Weights of a small mixture-of-experts language model, trained from scratch on English Wikipedia.
Size: 12 layers, width 256, vocabulary 16384.
Experts: 64 SwiGLU neurons an expert, 4 picks a token.
Training: a variant of Muon for the experts, 292M tokens.
Below are experts of layer 3 (counted from 0) of a mixture-of-experts language model. Rows are named router (the router's row for the expert), gate (a neuron's input weights, with its number), up (a neuron's input weights, with its number) and show model dimensions 0-255. Each number is 128 + 32 x the weight over its row's rms, rounded and kept within 0 to 255. Numbers have three digits each.
After each expert's rows: a language model's description of what the expert responds to; "gets" lists some tokens that make up at least twice as much of what it gets as of all text. This comes from a sample of Wikipedia text that the model never trained on. Tokens count by the router's weight.

# expert 6
router:152116083102179095118150131140111148082123125073111198092156161090138104156101073110086175146163187182156211132158115162084128143180178099164119116198101109147188086154142136206138132114106130140099176131204187102146175105115081087105120107124153131162150127153075163165085153093140134116118096125136137154101131153120101103158072096075116171159149125160140174107104067169100149165089107129109134172118152108089095168158160166163124183110135170109180095127107128135125186157118119096127113084183110162112147137138111163110096094185167102102168199147114103156144132163091119167128081158118134191184140083099163141152078141164157131092124119134152114066144153108160189108128157155152165157096123117172149076163161109104120089105179140178110142152102133134119149080157103
gate0:092146053144138111074152122113123174107141170111143110077137176228144178112129111183161128103079147103138104204135089133089148119084127064120154139185101096148126091108102151148152133097156079183150121140110157097155120112169178098115143144101121149112126141180161131180176089108161087089079138139138188072175132116114090142121088149140154126139127142104147217170103144123132036136128114118133094087115161108165072116061132138114084107126125100118181162159123133131089200130125116125076089124098140107145092077160114085129120148089143121095166131166123110185131110140132110150182190144150119126131103180122174142147116174162122068137138149117123185058141118119091111133136122102127152129137069142076096093080104079153154144065156144168082151092114152088180156104165164
up0:158167133129109171093153175103142214108155217149135156138163114122125146138144119134123110142111149141104127159161136110122168030109132128168172088080109111089134173118153109162099141169152166087115148138121121075158131129090124155185123108147174102126160086100125134156146163113162113123113140102136123182082142031087145176118148088104105110141101166121119087159160101134103199117128118162136138090116092101166162171124109207174122179089150080106152167171165144115128102093163152144134159155093163117144189142111051114139166110190129179134088167140105134143124145056107082102132154117172162113116165083170160139143091112140104093103165135170083153136147114174127202148152218145127140155112194182107124140134124167117184113137108106089115129074155065109118140125124063
gate1:074170158113067133097183129134100110142075139151098089106186132142092188081114132110148127086123088108151206088112147143114188107182100111103089070142139142142130096114174192145135065163134123160153145131163160141149137138126132157102172121124062118170114138149093141113118152225129145125120136119141141130120133082108062117092141142087127164099150142134156114092115134086123178162129128106144140141175092140087108126116126104138139111113078118107149087150141057126131108196169148092112141138136142199154097088127141096123036115144105094087082145134152121067162154183139117172094099163181095122146157102111149190158094099102150159082123148161129157077099154116114131129173089115119215120127146105119080086164167063171086133110126135135201090152143133085173102144051081
up1:056142161130141149107103166149068128170114098139167151142033125144133132087135160140088121134100092076180211131135132133119156123132114140086070123139152129101100067112174153148130153141075094043110073135165089147200131120168113187039111135087097121119112087123145161121105110127092105198075107131166162135139188077085126129101144139136068156063125108127149179130073132144128131101139142124113092132113126114122125106146056073123133178133127093092097133106110154107193160142133120164089052135149123149103140135126130145169139141132189105148156117122089125099132143153104110099123076109135166133214099132118146139171124097108166118094144113115132113108083057082121156107116100178217130137105132116174100126104174164156082148131155167132173092128083112172090159180110127
Relative pronouns and conjunctions opening a clause, often after a comma or speech verb, such as that, which, who, when, but.
gets: " that", " which", " who", ")", " when", " but"

# expert 8
router:107121096096096131151185149119149117136114116142152164144153172104151111156093089173107168140124160167161118153159129152147055155164098074119144116114107101155126183107102174185119140153092164120085180105144155144110105161124082134122201054112112129122108107136174133124083122093146182108151155146094127115110112168161063159174123097137125145141180128082106118148079132066085162169134101207081127158116171114066087082151193126111172165112125062070110092125143083127044184128087111155163112111105069148127129150099093177097110100129111133139162141110121112141083104131130155159143113139153132141151132074188163127118078114092125110062138097133113172139108162137136153065133126130162152117157132113129131092089125123117135168042089142162040185143059118137089134073166095
gate0:119126135137174163116123136078061044143121139155151197142120149103101130196146124176097059088136150133127186121108143049125115117166097071061120176100116160075080158170135112108122089078086096104175184122167068067102124202116130136181142126060162134106169095095110129155115103179122075133134099135146148097136160096145112098155196140126104183115106117146111121157118097101141129092122115135137129093141090109148187113071157145139090116107117149142137136102082109085134164149129170097042127126155136148080186121065149150133079120110139103106144065122096076097156107087086078159153134185129141118136140175155125098088149134172091110082155070087130154163102141115110126177128113091168110151192142138118072136117125091091111129094120140095190121131156120133142120158176128
up0:198153085091128161125123163081100150127135103141167184154138103170124147153142104198074191127139077186097113157154101108121156114138159127154131105094125139120127144100103131152152141065099111112119159133121175066087167117115149137168221147121156131182179143161075104146158129132118197206105132145138048130157145096055117090087168095101118112134079082136174134084110106145120123085109166144124102196109118148123178167129124092133102164133161099150095066155131163073142134118109119158108091151104137133144177140164048140154090084158160122166141112172138150086110184148118133142136060114129129115137129113147087131142087156158096127075083093111098053094116138100112133152118109178174167138098140140142081119151119179138137147137163090057153089168055169150101095125116100
gate1:105177079168148100097114111143159149137115138143118103145109150141101125138155137135123141116132121115046121144146170127184090144082105105139156162114190184147114070136147141090179124136169103061097115162078091123084129150127125141141097157170075100083130111080138131102111102136178109113116198102105084101144067171140164105141103158127165162118099182120138144137139097176133158112108145113139174097143041123091131203178120172111127148191114108162112102150113079113091147180159173138118141112131145125108139106214129129168137102147176118143091025151108078091095118101156144121156075117147117205177139157147141111111139131133137120071164132090097149136074158117129179105090189115106106150077044127085050099122135138086158105092075119171176114126165080152154143150151136
up1:121121098110164154117150109104133103186148088156121030179141158138129134079099080195102071154102159079155102080159123154135117139124119154135089161082172128080156119104148140082092094147090076137124131139132072125039117177192111096112067155140080136095147077082103203086154180090133170165127114090144104148181171143071090121204113133114164093123135097109100156155154096116103128117117123108122171125110109118137122091116109128123109079133127133121169141074145146156110107165124128144168168102157128108148152104132113150129121102124159173096145100125097143151131121089117116123095069082095121212210084138128146131075105141131183092092110069125108183121121133131163155101133146216143103112095133096120049138099129104130137111056118189131147065128099080151157121105111163
Prepositions tied to a preceding verb or participle, mostly on, plus along, through, upon, was, were: based on, voted on, played on loan.
gets: " on", " along", " was", " On", " at", " been"

# expert 36
router:105088103150132159146119125134098138168112111125050145117138123081152122161143141170100098158047054117180172136168125135219137177135122102085115174166133101169168125145128158109134137118172156171077132147166156152158098137136164103108151129097143117151094120126140106173077130164202136116189149087080116081129112127105136054106070082117059155112157141101134145139131120140094130113109156133113133116158116119128132133112130187157168146107131139137205134162147115116093148131207077174111142070112106141145102137102159151087145113112194086087141100137117140213040142117077102133175119158136111156132156146089144124120135098140164137125058083151063170137087123131173069079158160173096142123118101142075191153109079159130168130170183173083122150085122117133157151146094134
gate0:128116139148153158145118179167085197136082097117125163165155220145169165087151158170094151109158130110090156151170125176152094110126159113068099092176094181104188089164171141115138190119116120093145104172121139139110118111168147084101136114165086118144165100104116144093136115137091135119095144069131120140141118098156170152140084128113127113113110219141166111103100146110075158101134163102136107115124120145137161111153066127133139127141174085131133172130120124116123113099138091165127085100140131093075112125109144102008086155107153115132168108137130137109088169044136086136147078096107194090072157182142217167105130120168113162079106147095154116119119098056176135065109194138154138132128105090079127080104164132143168153139137116077162154081107078124109111137104172
up0:071084118140124161160166088099170068154124138173138115144128168172140161063031156162152165134155154155118164073125111086136110107134096109075108192127103137125096136142097099089126144148140151124150167117086208110158130121131207089096145131077109126152170145077108175119148178119138097098102151086086142183098148069041062100102101115067120123099142161147118164120112145142122159148152165145099135124179093138106137188144139127127164071135081104142137120046109098140167120110146135100148119069163114108124113057142137103164153155117121116110137114217171089100159172094064083119090155121166127162107107132138127120135108103138126111160169149117104107127115110105159087126131106106081111117142126152126114028077149072094143126184107091136121084125168133103139087157069140
gate1:147093064111070141170114150156155152143155164165171114128108180115138145165149138149084101155109120180119192127111130159192149114123105146047131151125055175113161113170092114118095069118061102140070122177117139116120143189128120149130152149129094103105108152149143159116127118098172110155110130134141109136137083104116134178113111104209070160118080161133181116130126140118124200068083143079138129080121131162155126114087065139137100139108116091094102156100110159079058137061134162091128136145103078128128121126114055156089142151157148097111096087127124120125125135134129172113082185128154117067061128142176130185167124125090072147142136148148120118187103126124128175155204142120119131129185144101050200139064111132114203133115127097141137115145081159151146167099166097
up1:130133088130153160140116131072152107113100093165163155102195148134061130133143146142157118136051090052158096142098167114178202132157151110125126084087160153109133137091058149104146095167151168104100113071120137102143136099144176145117137103120151114106158197119137102157080154113129158141189178108139138172147135114174152132095084100124089141120055173110098177105153100128161144126150152120102172097129155089095130108101076187180174110163118078119176103182200126113134118167125120096094087136176104097147096102144128114140117110137137166073121153163134155154103159119184086093129146083116077136131144170127151083134118117142105137144090070125147137155173165122204097136109110161105083091076151077102193181109153119098111183106101111210160091137195131119151164138159083
Digit tokens in counts, measurements, coordinates and dates, often thousands groups such as 150,000, 5000, 35 years.
gets: " 1", " 0", " 2", " 3", "1", "0"

# expert 3
router:120053147133152127102111093118147086159069140109185148136174157126094087151111093115117180077120124132153132109099137170105132161155108094182144094093156109147168139101118184113100098111127138121123115142182167075087146146156110083132127105009123075158136157051106142121085092081157111085123103101087102112135164130088139141161139140077165127103172127105120147155146148135083085133113098075093145062144186091133115102155144146140193159114126193151125141175117120136129203135183112168207130128128125145130112107122105171164101107138124129128183107145122130142158141101076104161148164170158142158116138168104168149150082123123156085133107161082040131144122134136091137115136130115142173125142162058057097053120129148108113132071123155148079056141114107184067167091108163
gate0:129150108157082105128057130122143132125171135127138138104130172099095151167102113174144167089173114145116191153142099173172140108121106116067104161107054074095134137077117115159130099084140145119101134112093141066185129103158145107149089137158146133065102151096104084100095081124075137089138122172173123063112128149121107173170134134162178160121151134156100117128176167150098151049176109117087125105149156118113163138126133152164132165115168132115114112127158076159104086094153126155117106128111156154115072146143120121064071114094146164072127103108081130083098101138136127075120129129134102124124091140180182173155112112094136129131135141103055069160159147170089140149079108171094089167112185040128140087145148063106098178150112132141156042130160084052072107077158120
up0:110121134055138127147102130143123081147162121113097148150081193126129158098156125094135146175156181147144126149098135126174110107137160098123096111142149120151157118039081109107118046079104145162158134134171177135117169151079175126115104109113150065104134141130178099083181144146097142100119108122167172152180172123157163176129152135096189186126191177132129073123125136143122168145125171089176120146113108147124126164138135098123094100130091126098103139137109129204126116124095157136158092156081119126102136084164142092117114153080139064149163168126116211171103164107143125098167108089151101111194183171223159169116147124170134110131127168109129136153125134146122122119159067155106155076109115115168214140148187083167155114115133130073140175125109177144117035160171106
gate1:107150145084129159148132130086106154116156125109152116170135160139118151099117110112160136114125216091175147169130117210122168102144124166191145098086117094079109094114119135118152095115187091143117173119161188094158213103117123104074149090101154165147123112095129159168117104165147162084140122099140117148148135158106008149114082154171094133075103174088128125189121092140160179135095103169178190144177169162126109118145099119139173150166085090157135073128069115133076191160125139116161145125117080111099113149061113144109115140041141073102131147109161126110086104109164117058153143154158148125100080110161090133106103087118117150155089165205132160111132136181077135130106131110098190195128112161132144126120129160111175169106119106157093138124093085119123142106153121
up1:088149155110150148125132212172118100109134105170125134188132173081112115190185126142125159104088123111177134144139117157126194123174175118102125125137118168122172125194184149146116154153134102064157134132158172093115126144136118137138127107083131111131108153134110080083198119153145133079122137096140154138165078093152144138159116094141146141122124076150126128136124136128065113033161170183132082102085116120114102128073091162088116128109108114122143064177075171255100141117093087133076100142094145134162205125116125105071129105090095138093094171094085168121122142064116079143149128153176096139111148095114072120153150106106123112076130103081134074151141167184102131105151187146120112126117130117117124103139099133136080158158201142090087117137076117165136147084150138
Prepositions after verbs or participles, mainly by after passive verbs and to before infinitives, e.g. edited by, hoped to, expelled from.
gets: " by", " to", " from", " with", "=", " under"

# expert 1
router:134101126139165147154126128163122110122116143102129082115104128137164114115164103136154144131092030199167154166113128094081080169117090115165112156127084129159172122138104123124074196151181173096110111139129125177144073120116144076109119108111141116139175137144133167097164207110097167150139120105139114115102089110122124110114092137086140084155123149113093164114133121093077154126121121175113091082126117134105115177129143187116095103080112204054167084082052109068121158168083091123069174118127104156142218205127129146165095095162068112128116121132110107126124103117109094131055138142146149086106164127201099110159078153138132136079123087155076103114129143142161094095144098146098089108089068110161077109133113115121058150085131096181064125141105135112108130169086174
gate0:101090087137157072196133075077148183124150100098096147124109124144163127168122071167132146137137140174093130135111092075116137156067126148147116120128123144126093167143123109118110106157156149147133136126133072120112163084117079101122140102134159101094115146126198132119098130135113079098194115173115116083099117127180091151163176082120087152128090085119171100158075058104133136101154114133114094126158136112149167114156199158081142137116137067097134127056122145153094153143125128078198167078114086078071068154139134088204104082097184131098132117125114210125064106130127152109112130134136149104141131113024153100128163124122093108127150141061126181132094186145121127079136127111158109144096132138127107112117137153124104114223082148140111131042138120153102116053151170
up0:169081111164129166113174112065142074187126051100166119090112150037141081103072122079097145117172214137144170133128117128148126144097116125191140165154156147121151122161119134144156114109112105177140128136115170071070143171112141062159169127104129159100097120135168134145133160120111116110141093097146099111132130134131104088082147093124140146125117103179113107115102057112093087072128131182157123132115091129037140119126096189150049113122174158087166099148154113157086172122140139162118135140154139131142128193122141123115126100149132170110121147142133183121129147142051105095153111049067112173061170146164119100138132118111096085100152171128125128116186142149117135155151149055108128129090194140139035086146113179106181108159118146130127126163103109146126153127144200
gate1:106134157187113148143037133101100200120136128140126117198138127125144120076177170121113135117105122143187155092114052125183069140064080138132131161145060100115148067109161101163121177164161132165077104125155154132186116078147142115118121133144174116146092136106095079089090112107142178086154073131100118169144095133111093109097139150155093152140106145151142106182111161151127177156088095162163123164140154153110119137106132176126133081171102183108134135131114101163116161136175096102145075142126137110111109141110118173162130105107139108169185106162154125130095131165066162116170163177198161113147074099151144173123157154079164069113164116063132142120155135146158145099055121131191172119118148182116080078087098137108173169159097100086159106163137099184165147107158172
up1:161117090119179068151150080105117032112093082106096055141111115120117125153125090112150081155128155114079085077150083121117096136176103108132123158139091105158130169121101142158108080096120130085148078108142137093150116129112150168183193103138154065135159122063185091150122172108178088129138156103124110130148139138147090139130178089171097118175116098084126137142138110120146092113133151213077134120103119071097110126150107165106102114148077216098104099148107154129117162201101146086176119124147107115131149173116130144118163102090178105152152185108080108070099128171088103110141144090144139145078127145187087103136111170118133133232129150148147132123109184109128167126145136120081056125146173106160061136146139148121109189153130163185170111109157163128135086089160113
Short letter fragments (a, i, o, er, an, z) ending names or words, often after quotes, slashes or parentheses, e.g. Skill-z, Hook-er, "an".
gets: "s", "a", "i", "o", "er", "m"

# expert 34
router:153105103147125107153144094178113169117138126127138071138153108074104112119089087109112129115107168097135137060159181117135113141096083125153199170130131091087169131144135160098115189124113133122123168084093126138109116190118174117099160119071170120112162105113095090076126051129154181141165171101112138108061142157187127107130157132134077153140150123137153153101113120106094112113118082211165163175194115118127097183125137159151143101110152113087149140127094057108090113164188148198105137120122108168121125099132104153107092121139132141112187128126095094142099123126118126122206171134099169088109166053181150123166066098076079163130119101192178097198059069155098124125157090123075151132145123101129125117139105141141141194155123095118104065133129114142061135166174153
gate0:130120147088157130108097120087112071199072210092082111127090079172115140118161077165143078064144131141150078202114092138104136126104127114129080164157084120159137101097099152053098153108157133128040071150090120140152139149072134136135082103089116158110142159110115078136122127180137183108130159118127130123115158098155040171169107114122145141143084133136134117097140107099076182176095139104113128085110142166112096145107193151133082134143203088101045100129121134090152189128116147150105130086171083092077140131156115131108131068122172100178146089132140151175094109113120154063154126130141055126161101164125159167126091091190107143158130093118082128094083132148132155170092146173069128190095117128109122121080124140096154115146114121115111148113157160098106159131159119
up0:156099100164130114149148151085120146109045162074143130123167155146191196155143119132097151104080127095126072154127108110074090122128094077134099059122147091072097100185139129115129119155129119090110156178181173107043113124176107154126131099147168164090126109171158157167149214118139193154118180176107089102089172167132152141070122172115122153087133137168114186059100138123094132169140114160163090108155096126148156156171110175133126108089153111129106130088139190152115185162132134132163174097099161136142088111144086190108132134131148094125072149124084108087152136112125171094095087161084113119131082135078147119173085142116079156121132087185149123075123219133092105121113125175164134122045120136126105126097063122149105117120169129133147125147122118118134116178109103
gate1:097075134193149069096117136154135119141106136054133138113137117161121100164135083052154173127127102122149178072110100136098097131091137153184118122107091156149140138145131211082072089136133152075120095156154154170160112136158110143084095050076106107092092093115141154147120144091111082141130131158115168160119200189102176127149056110172152143149094127079104113107152158135139182162122090159186081120188153140123132143075157177156146124170131169178127064118120101148081112090079171129141099116137159188119131130144096131124137131103107149127164116123097056108148135118125131116132179076137173180169138118128114194100143134083157173169128154098098102180114137120131131103140113071138143187106126097178085082145073090090167097135172129139094105103153082139078124137182085
up1:163190170116092173112176142128159177172113156068185139144185096091191126114072140136120162168135138136119186145127133152079212126150141070090129059127142147131152177154128124103150098126057105125115101134130165146109142139170080182084132177121108139119118138141120136129148136144146197143100152102119121072120139094135142108112048118108106051119162169132138178160149103131119171145079101102163112153118167110160055152134117183215094160140199088095162155119124115159143059127110173158101152101138204147132091116152110163113073076142128113129070148129153141162149161073095122109137148130081103159175151127154113123170112138154111143162172133158179060136099129124101096166146155143154166104088121178094116121110116101096160092111168097149176141126053160142138130138124146
Word-ending suffix pieces such as plural s, ing, ed, ers, ism, ly, often right before a comma or period, as in pubs, 1930s, wrecked.
gets: "s", "ing", "ed", "es", "ers", "er"

# expert 28
router:084115117154143119192087128174173132159134125121149151132162139128120134125101117146122148121140132190159113091100127132170081151133134086092136119196079160193146122142168160146178120126181144112068077109136159158109158124145152014099156113135186131137104121141125148158109151169086119114108131128129116108101100090147087197185107068133146114117079130131165159183096148116061147152105070123131128129126111115116141123166180133139128110112151069140111146137149104100153181168160069133167081102120122081163147123162119171118092147089105077112142042166175069118159172143144133134119185167154166146126082110102142169113173087190114085098161091134138054108086139093076144132137097116133142148206138159175162154181138152160177129079116164112108147138107075186100095196135111
gate0:173140146113130165141100132141068168151108122107153132131135116108112147084131131130127179137159206107112187133182116108197101059117154091093149163098138108192120154159168169117144150144185115136115096088129106114170173151102164106101121089151171112118135122108151097124159121181136095169146098137103075137127115083171169127121114181178168182127159096158170157139155163137107147169133102106073143159083221134090119146087043135198086140183145072164109125136147124137135140077144115205136145094121107153118105145176178150104149145083121118115138092173135153161114123147121178085164089196179109126116110102101128097113105083156153066081137123147160102163069096125139074138127083091100146166167149110161112140159118123143099146102092129168056076137141042121081112095124151
up0:120169147148162134098157097200132082090100159126081127125137195089100143111083150109108099127170145125138132085064180155143134140103088123086141164142160140077127070080101145159168132113126120086130148144051123230170104151076069152115098162142121136129136193150113106020132096134112163126146163106107136111097138129189128184134184121102160127156102130141100132050112119118164174130127104125143101138153069111147118104095123115111111136140112149094098132074073107101167136113178134093120098153182126173142150122137161117109094164059162140120230108110116165115207186157143192155085157143149126165171108112165133178144179116112130152128112189094139129119141135122087127108090166126179144122143127082137134084128140139133126114194078106099167169123153112128096105091175162
gate1:114111129184153085113137110121104132104095077164101144133188143094126097093116115153104126117111132100100174118119109121110086152121130156051111165123136145088176095163135089110130154240107172075125113069142158032167159143117101075170103113130139134112154121138119093228121143094169174100142076075124111094122103078162177054154113104135138106168118120130137069162125086063085106117156111114147077139105095105146141156102141151119117061134182070098109089120071108145208116070117188186092065156148108163120093101175152163124100080130145151142155158135149121169136096132162144151127120154156141150133110106101153131081129143119127098173113081105162181197109126151133066118074120112120131141087178108156132099142171104133177166130155114111162148106119138150120119186125133
up1:152095128113113087192118138095139123098104162096155136129148106108109132140148085175068142117101107134069097110146138151110152096208173168155116106165126110133113157072143128179107143128107163086063085146129138114126138101180075148110137096131094106152081154098100022095109084100090127140119125124113146112131155113127139200126165099146041131115174102122145098139171123125124171181107113105177151105138124115149070146115139084162151103143120152109160095105133138138105165139128113179165184177107096182131091042103107052107080043095132084136152147100091088114133190072180102121054168151151141120199143132184160147104055125162116126140091134108165149085068106135128099151134154121093103158142064113172182089167147102167131128145130114120112134133132104115100113098166149
Subject pronouns starting a sentence or clause (it, he, she, they, who) and head nouns after the/its, such as copy, income, family.
gets: " it", " he", " It", " He", " she", " this"

# expert 57
router:132137159134138110100116155176176182135044145170115070138118144110152139129084133122158136114062152118205116071126126095120107187127085126087131156134132120099170152122143138168086096167107090107117096119134133117119159093156076132081145156111122136071154133166126136097129068176117152094128112124157164075113086129146129135187093073091196129132152095105084225113140105104089140136117178118081100141106079128093111051138184163070085188163125186168116144131068093144137175120136156128143043103093056141154145096153057185110064157155172074087131141148118106087115151150150134102137098166110116152164132136108174165087095134093078131111157147137100153173112136146128113179117087147135135160141135093168101115133205147109153107137139116145074160100098135117128177146122124
gate0:162106119115110112114118118134185148188107073108126136141092120095096062136092102150149132127138093121187082126136095161187145137073159106136113108129086176179128171116152113150103145162118149186133108105102133138126105128046157119150118096093112150119111123077174140180113132120154126089100134132170113163095185149213163128099155127098068164118177184119109110095121151143131141085177168119107105175152132105097158147094072113159180105133107110133107164125117075132151095188098062219177189092129106105174112071137098098080088152143143173174163150157100078123169163120121121110115151102161106117079186090144102116158161192165131116121163110153126134132128072144144159106097068084127125128187107148122146058117086123123144158130077146082070113196150076122083146103111106
up0:105095138090135187080131134127145079121116133127156153140124088159150083075124144081076095191115159133160149116116067154123109074163120111102175097155141149104126111183165180056115147183097118117128119210166189110073122143126124092122209081124128123137148110100126137094178170157142160165140105127118175113106116157159146187162064167097124183105019126173128050117128141085096113129187116108113123121127141085148103169105132124147115138098170069150115119114118058134096129165092170125077156133090148082158129122143103139154137118083146137135104143115125166096058103168120122111145120115141115109156137102085185154150154119144127072110104113117069039102144151093101138103140099061163146147149172124158115120079111134144105057068078119126145125120074101168113103137162135
gate1:087114107148141077081139066081126155142101118105123164176191122063128131144126165089166117111150125086127143159101130183149138065116166160087134192099088172115158130149144129120127190102116145111106121182088166110172128109165122120148105075118099145188130145103102118161169148133187188129092150078102145141169088147070086121152095077126166072161152071092080135182174147128084133151084075085141122129156131114099120105130148163109105066072174139167149076099099146085132186093090143124109087106114134107156159128115051133091121104195136133085140175124124125155110130161165130198120109109114121101064127096137119152159115169096129074127100075046126147092079144149121139133141141118138118174098151096156073109144128108148129100090158208095076149127159063119113103104114109
up1:059092115093144102144098150162164182104121139110166104152137047138128134133073125150095130199101082088130163227137171161122193120158143121138125118144117167144127171166143112099081131069084103127125124151114140152169161131152116069131122090098138145145173106139140170151151169095173103109139064143152102118165198127094174074132134135202197143074110135140115184093117168142151124134085141079166088061124073127127109150106089124183165121121072096150154133062133158115136151114095071118159134109174127095154107165168087113096124085178165100182169171105132103061095131173111154147118112076078128143104114114162190122156142149167138105133132112110139143142107112143134159081181126132148108088165144131121158083144124133104131113107117182168124077144041131146182127119107159
Month names in dates within prose, tables and birth fields, e.g. 3 March 1998, Born: January 26, on 8 October.
gets: " March", " January", " April", " May", " September", " July"

# expert 19
router:080110177068142093084132082117142158125076159168077088100104171042095112084128119133115176129116162158160103090202126139154101161088082139123074169091113154115118151144124153171117060113112178121110127139130132125141122167082133185139156106145140080149128100105121115103138153148097155138094177114154124109107114139167080129176089127115071184130148080089128125119107139144102112158101092156178168106189096066131064155202147129127155108171156155069128161135089098140150113158161124196091140113145144115114110198150152162076080142124101140132159130129127097116109092080142115166177121137095145162126147128164081149116179110112089124120149169151131111108140097155162099155124139061109167153086092148176092119144137136141141092079071164100098172192111117130051194149151213
gate0:101098131115138076162205134120145163110174169121219178135140154153109106106114162076077117098168196124060154106135112161142073144151100119162140126180126189088127140145096078141148117122079102117114172109121170124090135131133123123160121120169107152114105117255120135124142135104079143104088143130145111148165170066204084107131115171138122143139206146137104114165102132125110094133121101133128138081109118159190145120154158144160124146081171128146098151138114132159075138145111117134140142113084160148098132119115155121186127107134142156159071167115122187104167136043113087146166155051112171138157120127136107137092187144127079146124089174127143075133120095109129094154124176115135162172107134157130235195138154157090158085131111120128119185114152100126166166139184129
up0:107182154129108121102210106064130137129104115099131103101119126146109165107142155144104107118129137079095146132107086079105093199167159117122120122167083145192160095115132079134126115054110122165084156140129156128104141140108183138162086148130140140109163121176120101135124126099066100106141117099097128149132138184128098116134191133176140130143116150150129091162152078142054097085172103118126096166096082125230100127171121153211141100104191181107089164150094121136086099155135142158118161151085160200168148173097137099156143096107080157135130170156060167138130167058075107117124131083133134093136082132126111090104133136098167141116118185114131100161144074049122128166148106188144192140119094145114179153175153146199146083153132096111160149120166127146125162165161089
gate1:153060089144153088163135117137132140080130095093098117146145157105125143102082110071130101130106168132156093091127158137113077124111127078144114073155124063146183093093153093145144101125145085125132207084140180151119170091136094099112093126088136139173176146129141114152095162141110117039082123115148127091113157192154132137183157177138156194127121180163134162105081060135089151108105105131158098157161047166076123119161134158095150170126162149152080105134121094152137156139145156158184136156137130164133138169154232141147152154128136126140077168148128197120088112130117118100110199145124179177145122107111188085144151147219054120154067126121088135131096114140123113098149091172144135173100144169170149126116130117118103093063086151127170093101097126104133138139143165
up1:114148136149107037122168154139128149140101121140150130141113153109128201166096148113125115174099125203066151168151069186133175125119126127122102092168115125155188170124152114142118154141197121102099111162150165125111167101135180111112106121114155142091079091118156124129120116095119134125123128079116197105136092117142118126162109099172116149139154080144102138135083134110120134118137128142170105146143121137101100143119167126092131125136114149118107158138084166088160163197116140169142149100162113140165141098113096072121068120159130068152159180147087160207131199069134084216061171136136179146111141102099132133155199041173069117148161118113101148208122167106124203127123120188163172128116158163109106081163054147092096146125140088080096172092140092144111109166155122
Vowel-heavy syllables inside Asian, African, Hungarian and other non-English names, such as Uth-ai, Wei, Chukw-uma, Kapos-v-ár, Gi.
gets: "i", "o", "u", "en", "an", "h"

# expert 9
router:136134172130107110136164121179165124087102100158089159108168116126125086145109102156171134155118188100158170072138142178133175116162171088120132107060128107122183189087149168139148154106118156103117154151118103100101098183166096125108119119123122093132126102153142123135164100162120106100137167099113116114134113118146158175143085088147170176150151056142112091149126135138087204148160077153126086183169119099098097145119170208120130143116232138128131161112171098112073143140164088161177098093122101081149147118173098184111064114150132116056187176118041124114130155103136132140053170182150130210158073110083102149093165164114095091096128140167126114126093162133133147138062109130102143156138129144145072157142147141154167128131194159099102120102107124175134136139125184
gate0:085110144099132107121170132150162119130090178113095090128141094094084155153080127127188103100092160129121116112159191125185086110106099178113068130106151143070114117140138175142140149139124141057113177111182148054144145171186048178154114147123166096151073095115162096104144121098124127110143139050121117100098142119073125097082137183090115067102119115103076131144102099143111166168082096193157085131162157140153160163195128193156188165073093107157148164127127061095131117163173157124150134145125119140088133091158136115138068066126161109189123131143093110121140079156182119134058118156144102139151120129114141149152116139109085145144098125070141142125147119180157065109063080143113122137166102134178093114139142124119122140185095074123147113098141133073102149113171178
up0:144092125155155151122112140089103130167143101086037144128119179102129145128147164145112129107138101125163098136100184069101119063117104163140109143129134120172090116183142121124080114168159167191146073143102087124189076084100186159140174167161098140136117084105111167084131166145194139130139126178164166163110136119112163112142130144127156151076162135165094134121138141144079126085135177151103153115121112114103199174017130171131165127104148159075155148166115182126122139178116100135090125151138147102127092123119148181154177138127089152163125135151063081138146150152055124068125133127168135099102109087094192117185076145122139115140110099108148205176089118139150192138158162131171096063149167148104105135133133131133111185203132170131190097175148140154113171116123118
gate1:163112140181132135188041146130171130102120123056171151064176135114133146104139141139137108162096110099152110090108174152094086129117098138108163138161145106190141148118160149119114127117127174142149189132177137104136138109128145057130137110106197116131167160084121119133135152138146111149157135189145117141183150151140169152140099085146098135154123098077071113145163185137094054133083118117163104131135142116116164086126152144149126150097123141150125098083203165122125149105142195182129103149166131157149142124186188115128143161092175114129161075132127081072125144144163102118154112176183122079120127100122120129196105136145129115075132150132162046154091152143101096114156124071119149169097172215096100102137152077085131163126110117170136112115073041111197092117216142
up1:134049132103170113102135152119147109161115131151134054146215101131150123079156088176078145104096121087161132105094115085126170169156083184124129070162144117153095127094131149133063115096155139126105180190107193126130078150159066091169142069126134095134088136154100161150122105072120136108138167124145134175073163109170130097182123129136083206114105107142139155130131105149149070163140137133123074191111110070146101101153177191118115105141176100120067104131171090115088194135122150118153125149129165113124133134082092180125107154145145117134132097186113138135130129163174075138091171123190106123052160124140114119076142129084096107154180104159107080109161187131126155136061145131124137055136123097149147103156117134129140182167087079134092097092145078132083139139141150
Closing parentheses and opening quotation marks at paragraph starts, plus subject pronouns and also mid-sentence, e.g. California), "I am, it stops.
gets: ")", "\"", " also", " he", "]", " it"